Below are experts of layer 7 (counted from 0) of a mixture-of-experts language model. Rows are named router (the router's row for the expert), gate (a neuron's input weights, with its number), up (a neuron's input weights, with its number), down (a neuron's output weights, with its number) and show model dimensions 0-159. Each number is 128 + 24 x the weight over its row's rms, rounded and kept within 0 to 255.
Before each expert's rows: "comes before" lists some tokens at least twice as common just after its tokens as in all text; "mostly gets" lists some tokens that are sent to it at least half of the time. This comes from a sample of Wikipedia text that the model never trained on. Tokens count by the router's weight.

# expert 105
comes before: ",", " (", "a", "\n", "i", "'s"
mostly gets: "burg", " Michael", "ić", "ón", " Martin", "berg"
router [147 119 115  82  90  76 108 130 142  97 118 140 137 113  87 190 134 107 135 108 187 129 145 185  75 110 117 112  96 126  98 125 127 110 130 124 120 128 133 131 136 109 137 134 148 165 156 137 129 166 123 102 100 124 127 105 126 134 168 163 130 147 111 118 149 122  85 120 137 127 131 136 168 155 130 143 130 133 120  91 126 125 119 113 136 106 142 142 105  88 136 145 126 127  92 122 103 109 139 137 165 134 112 118 168 127 119 146 139 141 123 146 110 169 145 167 102 150 135 110 152 175 121 146 122 147 132 127 158 158 134  79 115 144 151 139 149 145 114  95 112  91 162 111 133 166 159 157 115 100 157  89 126  94 137 165 152 192 180 106]
gate0 [144 140 134 121 157 143 121  91 131 117 102 154  88  95 103 140 144  92  98 154 140 109 108 145 151 146 157 149 112 141 134 113  84 116 147 139 104  65 150 102 123  94 147  86 164 113 127  92 160 118 122 129 131  82 136 120 108 118 115 125  58 188 111 149 129 123 174 105 120 148  89 113 121 118  94 147 124 119 152 128 146  79 118 160 128 150 112  98 157 131 143 101 121 183 126 100 114 118 109 139 148 115 132 141 150 142 119 118 119 154 118 150 161 130 134 138 159 176 128 158 141  74 122 127 145 119  95 160 107 137 120 120 143 129 181 112 157 124 107 149  82 122 135 150 114 115 160 130 131 111 104 127 124 135  85 182 125 156 130 118]
up0 [132 146 132 137 115 152 199 102 135 100  79 154  65  97  96 167 173  93 109 151 160 134 162 140 148 117  98 125 110 141 136  97  73  96 139 158 131  90 158 128 108 113 164 124 153 130 165 123 149 151 125 109 130 152 115 147 125 117  78 137  78 142 114 170 146 118 153  93 114 105  82 152 156 109  98 158 136 103 163 129 156 101 125 147 110 138 122 132 142 123 115 128 142 175 127 119 142 119 159 133 118 145 116 136 141 125 140 107 148 111 175 130 117 120 154 133 139 151 144 150 119  93 159 163 111 116  98 124 106 154 123 143 151 128 145 110 107 116 127 105 100 147 126 142 118 169 126 107 146 109 138  99 127  95 110 146 140 191 132 130]
down0 [154 156 168 136 127 105 144 136 110 121 114 168 148 160 149  81 107 139 121 157 127 153 101 137  92 114  96 126 139 132 165 149  87 149 104 130  90 127 150 166 124 119 124 138  53 145 115 116 102 119 131  75 137 123 171  96 165 109 161 125 128  96 104 122 123 106 173 136 178 118 118 112 110  93  87 107 151 127 160 125 143 113 124 117 125  97 153 105 139 123  99 140 123  88  89 107 131 139 105 140 136  97  92 147 118 116 124  96 126 116  95 114 123 117 120 185 125 107 162 144 150 134 158 104 117 133 115 112 197 167 122 122 119 139 130 128 129 112 114 121 111 110  78 133 118 144 137  66 149 139 100 127 118 135 151 145 154 128 160 106]

# expert 70
comes before: "-", "|", "==", "===", "The", "="
mostly gets: "\n\n", " |\n", "\n", ".\n\n", ")\n", " |\n\n"
router [121 138 106  96 159 113 171 101  98  85 142 128  95  96 117 129 118 123 129 124 123 156 169 105 141 133 157 158 113 120 142 165  76 140 118 151 167 117 144 144 137 118 121 126 106 143 101 152  82 131 102 117 141 122  99 155 127  75 115 102  96 102 132  63 156 145 166 142 139  92 134  98 105 171 113  96 135 100  95 141 116 136 121 160 139 142 154 117  90 141 151 144 130 131 119 141 123 168 134  86 145  68 112  97 124 125 137 139  91 117 106 125 154 139 119  96  92 150 114 146 146 165 132 151 101 150 102 154 149  89 115 180 166 108 115 114 119 115 105 123 119 137 117 118 118 100 109 103 140 121 100 130 167 184 132 140 122 111 152 116]
gate0 [210 111 141 125 113 140 111 156 141 150 123 176 126 141 128 114 129  97  88 181 160 123 107 118 105 139 154 137 134 165 142 157 139 106 121 126 128 133 135 141 155 123  95  31 112 144 184 144 119 112 124 142 109  95 111 122 177 112 142 147 134 100 121 163 142 140 140 200 120 105 130 135 117 129 164 156 144 141 118 106 104 138 135  94 126 111 139 139 118 133 127 104 138 113  71 140 149 138 181 152 125 119 124 144 145 141 157 145 138 162  87 124 139 142 133 122 159 129 147 151 138 118 109 167 108 107 102 142 170 127 123 167  93 150 135  86 100 116 153 137 125 142 123 138 125 141  78 137 122 116 129 136  92 125 122  98 122 106 134 125]
up0 [ 99 135 142 128 158 118 177 131 120 160 123 107 152 128  81 149 143 127  89 176 104 138 133 135 136  95 190 113  93 120 108 133 171 140 107 139 148 123 165 162 162 113 145  94 125 173 126 155 136 154 140 152 100 121 150 112 144 147 114 127 125 123 112 134  65 153 142 146 109 117 132 150 169 100  84 120 133 120 136  93 106 148 139 111 119 137 130 150 147 153 125 127 178 130 112  92 156 134 113 192 120  91 138 115 107 181 149 159 162 153 108 123  96 165 109  69 135 121 127 125 128 152  99 146 162 150 134 153 102 118 130 133 142 152 145 105 142 125 150 127 144 135 170 125 178 112 125  80 104 115 124 124 100 121 135 112 133 119 100 126]
down0 [ 99 153 114 137 151 141 123 145 149 144 156 130 102 146 138 152 105 136 133 119 126 148 149 118 125  88 146 103 125  93 118 101 143 116 164 182 116  95 125 120 137 113  81 160 124 107 109 123 126  97 147 137  79 133 171 100 106  83 121 161 112  84 100 136 113 169 152 109 109 149 104 157 128 171 130 115  85 113 100 137 152 151 132 106  93 136 147 145 100 142 146 146  96 132 145  62 106 128 125 112 106 159 109 142  92 145 123 145 124 130 136 110 150 127 113  79 108 121 137 175 136 131 135 127 141 115 124  81 165 117 136 143 147 125 140 111  73 116  99 104 167 120  92 152 130 107 157  62 104 110 155 143 148 134 172 140 154 104 111 127]

# expert 84
comes before: " |", ".", ",", "%", "–", "th"
mostly gets: "300", "120", "500", "800", "400", "100"
router [ 88 143 164 130 136 115 193 119 131 128 144 142 135  90 135 165 136 111  85 156 119 126 136 149 149 150 136 115 130 113 119  72 121 171 139 119 109 149 153 108  99 147 104 123 149 133  97 115 132 124 114 118 137 158 158 160 106 101  83 139 123 109 136 106 147 154 144 141 143 161 158 144 137 164  95 148  90 130  87 147 132  69 138 127  92 115  98 183 124 158 166 126 119 117 115 112 169  89 100 115  95  90 111 104  87 117 142 151 104 120 119 145 123 153 145 176 145 131 124 139 111 137 102 146 101 128 132 141 153 155 137 160 112 102 128 129 158 133 140 124 149  96 155 100 102 128 115 166 131 187 123 142 114 104  89 143 162 154 139 160]
gate0 [131 100 125 109 112  69 158 104 124 146 115 123 138  57 137 121 109 147 139 154 116  98 145  98 137 102 108 143 100  91 151  77 119 147 117 123 134  40 143 160 129 153  99  76 111 135 157 136 112  87 154 106 116 163 152 140 124 149 113 149 127 140 142 100 107 141 126 124 123 121 136 172 137 114 152 128 123  99 133 103 138  72 126 137 121 133 133 117 155 145 104 141 106  99 124 144 143 156 117 158 154 156 128 131 106 110  82 160 124 146 127 125 140 148 138 153 151 143 173 183 130  89 137 118 126 143 147 135  95 153 132 120 132 161 161 143 146 131 112 172 152 120 150 115  69 132 104 128 170 127 113 126  98 118 112 130  92 132  93 123]
up0 [115  95 154 123  89 112 164 120 117 121 145 132 131 116  95 133 143 178 122 119 119 151 126  83 129 131 101 133 130 133 145 108 139 117 117 111 125  74 130 131 118 172 104  85  83 128 168  78 154 150 140  91 109 116 121 162 134 130 113 168 123 150 101 113 110 175 116  79 156 124 113 142  94 139 137 122 109  92 184 118 142  62  99 159 135  99 142 125 113 136  97 138 139  83  90 159 151 143 131 176 130 118  96 108 135 135 106 109 128 136 148  74 127 140 118 112 115 166 117 150 124  92 124 104 131 150 139 130 102 154 143 134 138 130 133 159 125 100 141 157 121 144 133 136 152 110  94  90 160 176 130 120  93 153 139 163 117 157 101 123]
down0 [137 110 105 167 120 103 153 100 113 134 112 190  96 107 164 140 102 148 133 156 138 127 113 100 140 144 140 140 120 128 106 123 131 139 102 143 154 135 119 143 100 112 161 117 130 129 156 158 110 129 143 128 127 121 136 114 100 141 108 124 160 125  96 143  95 134 169 100 199 118 128 174  90 156 147 133 128 145 164 149 151 129 179 129  93 115 111 106 162 119 138 121 156 147 158 113 125  94 130 165 152 126 153 177 112  97  80 131 151 134 156 142 141 126 118 103 127  78 113  84 124 138 160 145 131 129 118 147 104 188 104 150  97 115 111  68 135  82 138 126 129 147 125 143 102 111 166 142  98 149 131 131  96  69 120 153 135 122 136 121]

# expert 117
comes before: " |", ".", "–", ";", " |\n", ")"
mostly gets: "100", "120", "81", "63", "73", "93"
router [103 172 144 151  99 149 141 130 118 115  85 145 124 107 156 146 148 121 118 154  90 140 126 136 135 148 157 120 139  99 106 113 141 127 123 116 138 137 132 140 131 126 157 107 157 139  99 124 120 111 136  97 119 154 157 159 101 100  74 128 134 112 126  97 142 171 160 154 118 118 121 133 176 158 101 130  95 127 113 163 129 125 113 114 103 121  90 189 126 157 216 103 104 111 124 104 135 101  92 100 108  79 100 121 134 116 131 160 112 115 112 144 110 115 124 160 113 120  94 110 128 147 155 154  90  93 130 143 140 112 101 205 114  94 147 125 154 102 114 106 165 114 156 117 117 135 135 136 116 147 121 119 131 126 106 143 170 165 171 139]
gate0 [171 148 128 101 101  97 122 143 113  98 120 109 135 101 150 136 133 123 151 136  79 136 123 106 140 112 111  96 118 101  90 138 117  89 140 133 179 143 135 118 130  80 110  92 149  92 168 167 111 130 129 140 116 131  85 163 169 146 136 177 160 108 147 160 118 105 130 136  77 144 106 155 164 123 163 138 136  88 103 126 114 171 111 108 155 141 117 145 137 174 168  96 116 115 126 168 139  98 191 118 121 149 140 149 146 146 149 176 140 118 142 115 129 110  85 118 142 142  91 170 114 133 125 131 101 106 120 148  97 135 172 145 143  92 136 100 115 135 108 130 132 110 146 132 136 148 107 115 157 119 112  90 115 110 156 158 113 135 155 140]
up0 [150 109 151 134 132 109 118  81 166 150 157 164 137 201 144 154 142 114 132  72 143 105  34 161 102 113  77 124 114 145 110 113 146 138 124 130 169 107 119 145 110 128 139 114 133 118 120 146 120 138 111 133 140 102 149 130 111 141 136 100 108  68 140 119 119 142 143  95 134 147 117 127 124 132 132  66 145 155 116 123 132 128 111 101 100 149 134 136  60 153  94 129  88  96 137 137  91 107 104 102 168 135 124 128 103 137 146 133 132 105 133 153 136 117 142 107 151 124 162  93 143 165 151 129  87  83 158 139 128 106 130  93 115 138 130 135 134 100 125 179 156 152 104 115 142 106 116 150 143 113 110 129 112 141 107 112 114 111 126 113]
down0 [100 132 127 151 133  90 119 176 157 100 137  96 149 126 141 123 156  75  90 130 133 108 143 144 120 137  83 124 133 147 106 157 141 134 143 159 133  85  79 112 129 154  99 147 125 166 133 133 176 131 151 190 130 118 126 100 104  96  78 138 131 115 130 141 107  83 105 139 121 127 131 120  99  68 152 136  97 123  84 114 131 103 115 123 134 170 108 149 152 147  80 123 129 145 139 130 130 157 111 125 106 129 112 120 144 103 119 177 154 115  78 108 146 105 113  79 125 145 158 122 127 147 105 103 125  96 146 142 147 117 125 140 103 120 129 108 135 142 140  95 123  92 169 151 117 136 158 133 144 139 179 167 135 146 151 113 121 157  96 162]

# expert 112
comes before: "-", "|", "The", "===", "==", "="
mostly gets: " |\n", "\n", ".\n", ")\n", " =\n\n", "==\n\n"
router [149 110 113  73 133 122 165  97 132  92 160 138 137  97  98 146 121 125 118 104 142 158 157 105 141 150 157 144 141 166  88 160 109 134 100 138 159 186 137 131 153 118 131 125  93 144 124 152 134 116  85 118 174 142 103 111  93 113 161 104 106  81 139  83 135 144 170  87 108 142 132  93  98 119  87 106 139 154  81 124 131 138 116 138 166 145 135 107 113 161 118 157 108 132 136 112 123 156 155 143 159 128 128 116 112 122 115 134 110  95  93  86 152 145 137 117 109 130  89 158 130 152 124 138 104 158 135 101 141 118 139 161 160 113  93  96 102 115 127  98 124 152 111 148 133 113  87 102 112 120 118 109 169 147 148 159  99 100 153  92]
gate0 [126 118 177 135 166 127 120 148 108 112 113 122  99 126 145 135 103 112 125  95 154 130 151 109  99 128 113 140 104 149 114 157 185 101 126 163 134 142 121 129 136 164 107  87 125 145 175  93 139 108 113 106 113 112 123 108 148 102 164 108 123 113  81 105 104  80 131 134  98 137 129 119 118 174 130 100 108 107 116 137 133 134 148 150 171 139 173 177  83 135 118 103 129 139 109 179 119 166 154 136 107 118 111  96 144  99 141 148 144 141 138 126 148  96 119 167  80  95 108 168 137 115 123 153 131 127 150 165 170  88 141 122 106 133 126 121 107  82 174 103 144 148 142 117 143 164 144 139 120 154 136 147 116 114 170 157 180 139 111 120]
up0 [ 66 151 123 148 107 112 171 119 176 141 102  88 145 117 149 121  96 158 152 144  75 128 119 137 130 124 146  86 165  99 116 111 109 144 161 106 114 129 131 103  74 133 139 120 136 122 110 153 131 137 151 149 171 102 102  69 109 136 160 136 157 103 152 103 153 157 125 115 132 159 176 158 138 109  94 139 173 146 161 127 148 126 129 137 128 107  92 122 165 140 128 131  74 148 165 107 132 132 131 135 122 148 141 159 117 129 142 127 151 107 128 122 160 128 112 102 116 150 112  89 135 176 127  82 125 140 114 161 129 173 145 166 119 125 144 161 119 112 107 109 136 100  82 140  90 126 130 115 127 118 154 122 115  95 127 148 173 144 119 141]
down0 [101 136 107 107  69 125  93 165 145 127 122  96  80 126 141 165 119 123 109 117 126 128 138 122 130 185 114 129 126 191 159 142 141 138 140 136 154  87  93 129  61 162 156 117 123 124 122 129 147 152 125 117 136 111 118 148 155 141 106 130  99 111 144 171 108 112 139 133 138 147 177  91 174 110 135 111 104 154 137 110 123 169 127 137 111 107 150 137 139 121 110 108 147 117 115 125 127 126 159 137 105 112 132  96 168 130 116 124 130 180 117 141  84 156 115 166 134  98 121 131  92 142 151 133 100 122 164  88 148  96 137 120 103 124  95 161 104 108 128  95  93 110 136 121 121 147 136 155 114 171 146 153 125 139  98 117 112 108 163 194]

# expert 9
comes before: "ions", "ed", "ion", "or", "ic", "ing"
mostly gets: "ct", " act", " Act", "pt", "act", " ent"
router [170 133 139 102 106 107  90 118 140 145 125 142 119  88 128  86 162 152 108 150 123 127 164  95 169  97 115 117 115 133 143 106 159 136 136 159 109 150  92 118 112 132 126 156 158 141 108 144 151  70 175 123 120 160 120 141  95 136 121  99  84 127 131 111 112  74 113 142 133 134 116 127  91  93 125 120 131 107 156 114 155 122 149 126  98 101  96  93 167 119 128 138 105 129 158 105 177  96 156 126 114 144 115 128 150 106  96  78 142 140 117  87 147 110 142 138 141 126 109 126 129  97  88 142 118 197 125 104 111  88 116 148 129 143 120 118 140 129 135 139 148 113 123 142 149  98 118  88 163  98  89  58 139 119 134 154 105 130 150 140]
gate0 [133 153 149 129  98  87 140 121 130 117 129 129  34 118 135  74 137  81 147  87 146 124 116 140 142 163 118 126 129 107 160 129 142 130 152 117 128 158 147 130 117 155  99 107 110 126 173 141 135  99 124 163  88 122 137 161  91 167 111 124 136 150 150 127 151 135 124 123 136 117 143 121 111 103 151 115 126 116 159 116 132 146 109 137 131  79 136 105 123 118 142 113 127 187  95 104 152 128 132  99 100 132 154 106 140  87 128 138 119 101 122 143 142  89 112 142 177  98  83 144 142 104 154 138  97 150 121 110 151 106 107 138 112 130 170 131 112 131  88 159  97 127 131 105 140 117 105 144 139  99  80 108 154 141 104 160 137 118 110 205]
up0 [ 96 129 135  86 141 138  76  92 119 181 113 123 155 123 130 151 142 142 117 158 102 133 130 152 125 115 124 119 129 168 141 114 113 140  94 137 114 118 119  71 107 137 154 109 127 146 140 111 142 119 108 108 143 115 109 112 155  81 122 110 149 122 121 118  83 173 123 121 143 151 135 114 112 204 153 126 146 133 109 139 141  99 119 124 136 141 139 114 132 105 114 117 132 119 121 118 141 132 156 141 106  85  68 138 114 146 110 129 130 158 120 143 136 157 139 133  79  76 180 138 128 207 154 154 152 134 121 142 109  96 136 128 144 193 112 128 137  99 167 104 130 136 109 128  97 139 114 126  90 138 178 112  80 136 115 134 155 157 160 138]
down0 [124 147 113 169 133 146 132 100 140 105 135 135 179 108 116 135 131 157 130 144  96 154 134 166  78 119 113 133  94 131 132 164 117 154 119 134 133  85 146 123 137 148 106 133 136 130 143  90 119 126 108 150 120  85  90 114  96  91 124 132 136  86  95 101 120 140 124 128 124  90  95 151 147 174 141 128  87 111  70 144 146 135 117 129  76 138 166 128 116 139 145 155 137 133 156 147 129 167 126 112 142  59 106  95  89 189 134 116 141 132 146 116 119 143 116 122 110 134 174 139  79 125  80 120 106  96 203 100 111 131 130 119 115 137 151 124 166 101 133 153 134 119 101  98 127 121 130 113  97 140 110  99 102 141 141 148 129 120 145 133]

# expert 102
comes before: "ing", "ed", "ation", "ment", " to", "er"
mostly gets: " serv", " appro", " represent", " repl", " Occup", " exist"
router [160 144 109 142 128 101 127 123 149 167 172 140 133 113 101 145 120 138 161 121 141 147 152 173 132 134 135 107 113 128 145 106 144 157  68 128 135 143 119 116 127 163 151 140 130 122 151 109 117 142 136 143 108 165 110 133 129 149  94 150 122 134 153 135 100 163 113 152 126 128 112 102 145  96 148 145 110 155 186 108 123 128 143 155 150 145 102  99 154  56 130 131 157  89  82  97 189 104 145 123 102 135  71 144 187 132 125 101 123 171 125  96 120  97 164 141 136 162 120 133 147 126 163 141 145 155 142 115 140 106 119 178  94 173 142  89 120 152 149 129 114 153 125 126 138 124 127 143 134  90 153 116 162 126 128 139 141 163 154 100]
gate0 [146 104 131 106 156  83 132 126 150 119  81 129 140 113  66 145 156 112 132 140 131 100 137 130 111 112 120 179 111  76 139 134 120 189 102 153 157 109 121 121 131 139 142 150 150 101 116  84 108 148 145 115 121 191 118 137 129  98 155 145 130 122 178 124 151 151  99 136 137 115 116 143 173  93 112 141  82  85 108 144 141  87 176 123 150 113 125 121 155 136 130  90 125 156 141  94 108 117 133 141 117 114 170 161 162 121 156 134 105 122 119 156  97  81 133 103 157 118 148 175 133 146 133  90 127 146 102 104 174  97 136 130 101 111 115 121 131 151 130 110 145 126 126 160 159 138 177 158 134 123  89 120 127 132 135 137 112 142 127 111]
up0 [130 119 119 105 178 118 100 145 161 148 130  53 150 157 150 124 142 157 161 105 132 116  92 151 166 172 157 175  89 110 129 106 104 183  84 123 135 121 136 154 120 125 132 133 147 161 124 136 114 169 113 117 124 123  95 156 119 138 119 145 135 125 159 131 128 137  99 158 145 105  87 133 129 124  77 163  84  87 132 120 137  90 120 141 154 150 125 149 161 167 153 107 160 128 124  88 127  96 118 123 140 106 113 111  98 147 185 118 122 146 121 118  91  74 102 133 137 105 134 179 146 135 116 139 125 146 113 119 130 133 166 118 119 131  90 155 141 114 151 122  99 141 123 166 141 121 125 146 119 104 112 128 118 156 139 123  94 169 104 129]
down0 [139 149 103 147 177 116 115 165 126 122 146  99 116 158 140 147 120 145 136 118 143 150 164 131 118 140  90 116 130 163 125 117 166 156  70 107 131 147 125  72 114 119 146 120 130 121 115  97 113 118 143 128 121 145 149 111 137 144  98 116 147 107 143 119 130 198 102 140  82 131 174 140 125 102 159 138 101 141 121 129 100 150 135 119 126 154 130 119 151 141 181 165 141  74 153 165 131 137  78 106 179 137  83 102 104 148 105 120 106 176 124 127 128 158 119  96 106 157 106 141 134  97 144  96 129 116 167 151 133 124  95 132 155 116 113 108 115 163 175 109 115  87 103 154 160 111  96 142 125 128 114 156 114  81 147 121 117 136 117 132]

# expert 4
comes before: "ated", "ation", "ed", "ate", "ing", "ations"
mostly gets: " equ", " activ", " Represent", " gradu", " consist", " investig"
router [153 154 109  93 119 112 123 132 166 151 133 150 122 139 121 134 120 139 133 137 118 109 119 145 162 137 139 158 106 149  79 130 139  95 164 124 144 140 110 109 156 106 156 166 107  97 140 136 156 152 113 135 147 161 110 118 133 117 153  89 119 115  98 140 155 106  91 137 175 148 110 130 114 153 132 148 127 146 178 114 131 104 132 121 106 131  68  90 159 135 134 138 130 121 106 110 160 125  99 129 157 123 105 142 165 107 111 109 106 172  94 118 151 132 133 140  99 134 160 145 119 116 165 116 119 193 108 102 168  93  94 115 134 162 123  80 136 136 127 145 129 187 106 119 145 137 132 158 153  68 127  97 159 105 145 176 152 142 173 104]
gate0 [116 126 128 137 141 148 184 131 128 125  85 149 123 100 135 169 142 131 151 136 140 117 114 157 130 156 143 136 130 122  72 154 125  91 164 128 145 137 136  95 168 150  97 124  75 126 132 102 123 101 120 115 134 163 151 157 152 129 161 128 145 111 155  76 119 151  81 140 145 165 114 117 103 135  99 121 148 141 157 147 142 104 174 103  93 116 116 123 156 133 115 178 128 138  93 133 164  95 127  96 104 126  97  87 120 151 130 101 119 174 112 153 142 102 159  99  92 166 145 145 139  84 135 131 159  82 114 145 142 122 152 114 121 123 145 158 121 138 118 189 126 111 111 127 147 125 130 137 172 111 104 151  78 129 134 136 141 165 119 104]
up0 [153 107 129 156 140 112 135 148 110  88 128 127 123 120 137 140 131 126 134 151 157 121 111  77 130 154 161 140 156 123 150  88  86 124 123 132 138 131 136  85  86 111  91 134 132 155 154 128 106 159  89 119 113 121  94 144 142 171 139 153 147 120 143 121 138 112 144 139 153 131 142 147 117 121 115 109 134  93 147 118 127  63 143 114  91 126 111 124 120 145 193 111  85 130 162 139 126 121  97 129 146 164 151 107 143 161 127  86 110 107 133  91 127 113 131  90 194 145 132 117 114  82 129 116 128 114 132 172 109 146 157 120 173 133 124  92 110 170  94 132 136 135 125 171 145 162  90 104 132 156  69 134 139 143 118  88  99 118 156 100]
down0 [164 149 102 113 138 109 101 133 140 122 113 118  66 126 146  81 125 151 122  89 133  94 126 153 156 108 154 100  91 134 130 150  78 114 100 132 132 124 114 147 138 152 125  94  93 124 176 124 128 109 153 167 155  86 135 139 144 130 105 112 122 111 152 100 132 117 100 137 169 147 136 144 145 141 152 135 142 201 168 103 155 126 131 128 126 145 136 128 141 104 133 128 155 136 106 112 130  89 141 112 146 114 125 168 149 131 104  92 156 138 116 138 145 154 147 120 121 132 150 106 167  98 135 120 112  66 135 135 134  96 148 136 121 122 132 126 120  98 125 178 165 110  72 147 141 141 138  51 165 105 170 139 143 135 108 167 107 144 133 117]

# expert 68
comes before: "6", "5", "0", "3", "8", "4"
mostly gets: "201", "202", "198", "199", "200", "197"
router [ 87 105 140 132 101 115  85 142 116 149 180 143 141 171 130 146  96 142 176 116 146 149 168 149 154 128 162 124 119 138 158 134 157 148 143 148 126 166 148 129 126  99 125 178 110 129 154  88 116 115 126 116 122 184 156 135 117 129 126 158 138 106 157 146  93 109 172 115 115 100 150 118 101 135 170 144 143 130 116 162 167 164 141 154 113 125 146  97  90 141  95 159 140 136 168 151 156  84 103 139 156 130 130 129 110 142 103  93 112 102 102  92 146 125 164 142 108 125 149 123 165 114 166 169 179 157 117  88 117 105 127 108 100 114  93 128 130 139 160 126 152 137 110 153 158 117 122 145 116 112 134 147 110 104 166 124 143 137 108 105]
gate0 [150 155 130 110 162 164  95  89  95 128 121 132 153 125 128 113 123 160 115  95 122 134 114 189 148 132 130 142 101 144 115 146 109 125 104 124 115 121 111  83 141 142 101 163  80 128 115 118  85 121 128 104  96 127 118 163 124 149 129 117 131 139 172 114  77 117 136 138 131 154  83 173 153 157 198 144  73 119 151 129 170 122 147 168 154 154 126 143 116 126 125  96 132 111 184 107 115 174 125 135 119 120 121 138 118 175 158 137 141 110 129 121 137 168 150 116 139 123 156 105 148 145 135 161 166 115 145 125 134 126  97 112 125 113 181 110 140  99 156 158 106 114 122 113  63 113 141 153 120 104 148 139  95 146 113 115 128 130 108 120]
up0 [142 119 135 114 108 123 103 106 111 154 113  95 141 117 143 126 116 117  99 118 116 119 125 176 149  98 151 166 155  88 121  91 162 123  84 113  92  93 121 145 141 147 139 153 101 131 127 120  93 145 149 155 135 162 114 137 109 113 147  72 116 171 145  59 116 108  91 119  96 159 119 131 130 129 130 122 140 141 120 144 163 157 126 126 138 136 134 147  90  95 145 110 103 112 106 122 140 174 113 122 140 133 157 152  83 133 144 147 182 136 125 130 135 102 146  96 122 202 174 105 132 153 107 129 137 135 148  98 116 153 101 118  94 126 150 113 130  84 121 137 144 163 135 160  72 123  85 156 135 161 145 144 127 139 103 142 108 165 117 123]
down0 [ 97 149 151 138 113 111 120 103 137  97 141 120 126 150 150  74 157 110  72 130 104 112 110 146 106 125 140 114 121  76  74 134 124 135 119 137 133  76 129  99 130 148 106  99 158 153 124 109  98 156 136 155 176 136 140  89 129 139 142 111 112 111 138 162 140 114 112 139 125  92 120 113 124 136  81 102 124 104  90 155 138 124 131 143 135 152 109 104 184 129 112 140 142 164 108 104 138 136 135 133 143 113  85 115 152  98 148 125 107 162 141 104 147  65 189 128 120 106 119 104 115 112 126  93  88 121 150 129 159 156 118 153 149 159 158 128 170 140 148 136 135 141 127 115 168 141 100 103 164 121 154  99 142 144 157 152  87  90 152 131]

# expert 81
comes before: " ", "born", " a", " American", " an", " born"
mostly gets: "Personal", "American", "born", " Animal", " born", "',"
router [149 152 123 120 132  91 121 117 121 147 141 135 159 181 133 139 153  99 169 166 119 147 137 110  94 154 102 118 104 119 129 184 148 103 117 112  92 121 120  99 162 117 126 152  99 122 111 133 163 105 105 151 115 162 154 122 132 154 136 125  67 112 129 111 137 144 125  98  76 142 163 135  97 157 134 123 165 112 147 113 141 130 149 123 132 121 149  99  75 128 136 130  94 125  90 171 120 102 125 136 147 146 139 138 121 130  91 155 155 104 151 148 157 134  64 156 135 148 167 126 103 183 115 107 106 108 133 133 158 156 162  79 148 121 108 130 108 128 164 112 135 139 146 126 109 127 148  88 128 135 147 167 121 168 158 134  79 155 129 141]
gate0 [119 115 129 136 140 118 148 142 136 157 169 155 109 129 127 122  77 145 111 136 133 168 133 168 116 111 138 115 140  75 125 154 186 167 112 125 139  91 155 115 140 140 146 110 152 108 160 115 135  86  98 116 130 119 133 130 118 124 104 127  92 129 112 123 107 118 128 114 103 180 123 124  83 108 117 159 130 150 166 133 116 108 111 126 132 188 107 129 133 158 108 152 126 167 110 131 102 151  64 108 138 140 172 104 135 149 126 108 135 119 135 162 191 100 143  93 169 113 124 173 114 116 130 126 119 145 138 131 136 124 109 152  89 106 126 133 154 118 138 155 130 170 128 136 143 114  97  98 173 117 121 154 130 113 143  87  87 129 193 160]
up0 [131 124 144 126 102 159 134 125 129 132 170 120 149  94 127 140 115 106  82 104  89 144 126 171 124  88 128 140  60 109 108 121 158 143  64 144 142  99 192 101 193 144 134 116 120 109 156 122 126 109  96 125 159 129 144 156 124 125 110 130 137 112 129 121 131 165 166 137 101 138 151 100 111 108 111 130  85 144 135 117 136  89 125 130 153 139 124  91 115 117 118 126 113 131 136 150 116 127  91  94 130 146 156  95 142 144 132 122 144 106 120 143 154 159 107 124 150 136 123  96 109 108 138 160 137 135 125 154 133 142 118 155 142 125 106 144 115  83 123 145 133 162  92  58 135 122 162 130 165 104  85 112 162  93 132  91  86 149 163 156]
down0 [168 141 134 175 128  70 147 128  86 142  66 133 132 129 132 117 158  96 168 110 129 147 129 127 119 126 126 140 129 114 113 121 124 155 116 145 137 141 162 106 133 139 115 135 113 123 133 108 138 122 132 108 110 132 152 165 107  89 134 157 142 115 157 106 157 103 109 139 111 121 176 163 149 165 146  91 148 116 128 181 147 125 152 153 104 131 117 127 129 157 128 164 154 120  97 107 140 158 168 111 144 104 173 150 104 137 104 141  99  88 144 137 138 135 138 127  83  78 149 122 130 113 139 139 134 117 139 125 124 126 170 139  75 194  90 109 139 135  90 127 118 134 150  93  94  89 159 154 116 105 123 120 110 170 148 130 170 116 135 177]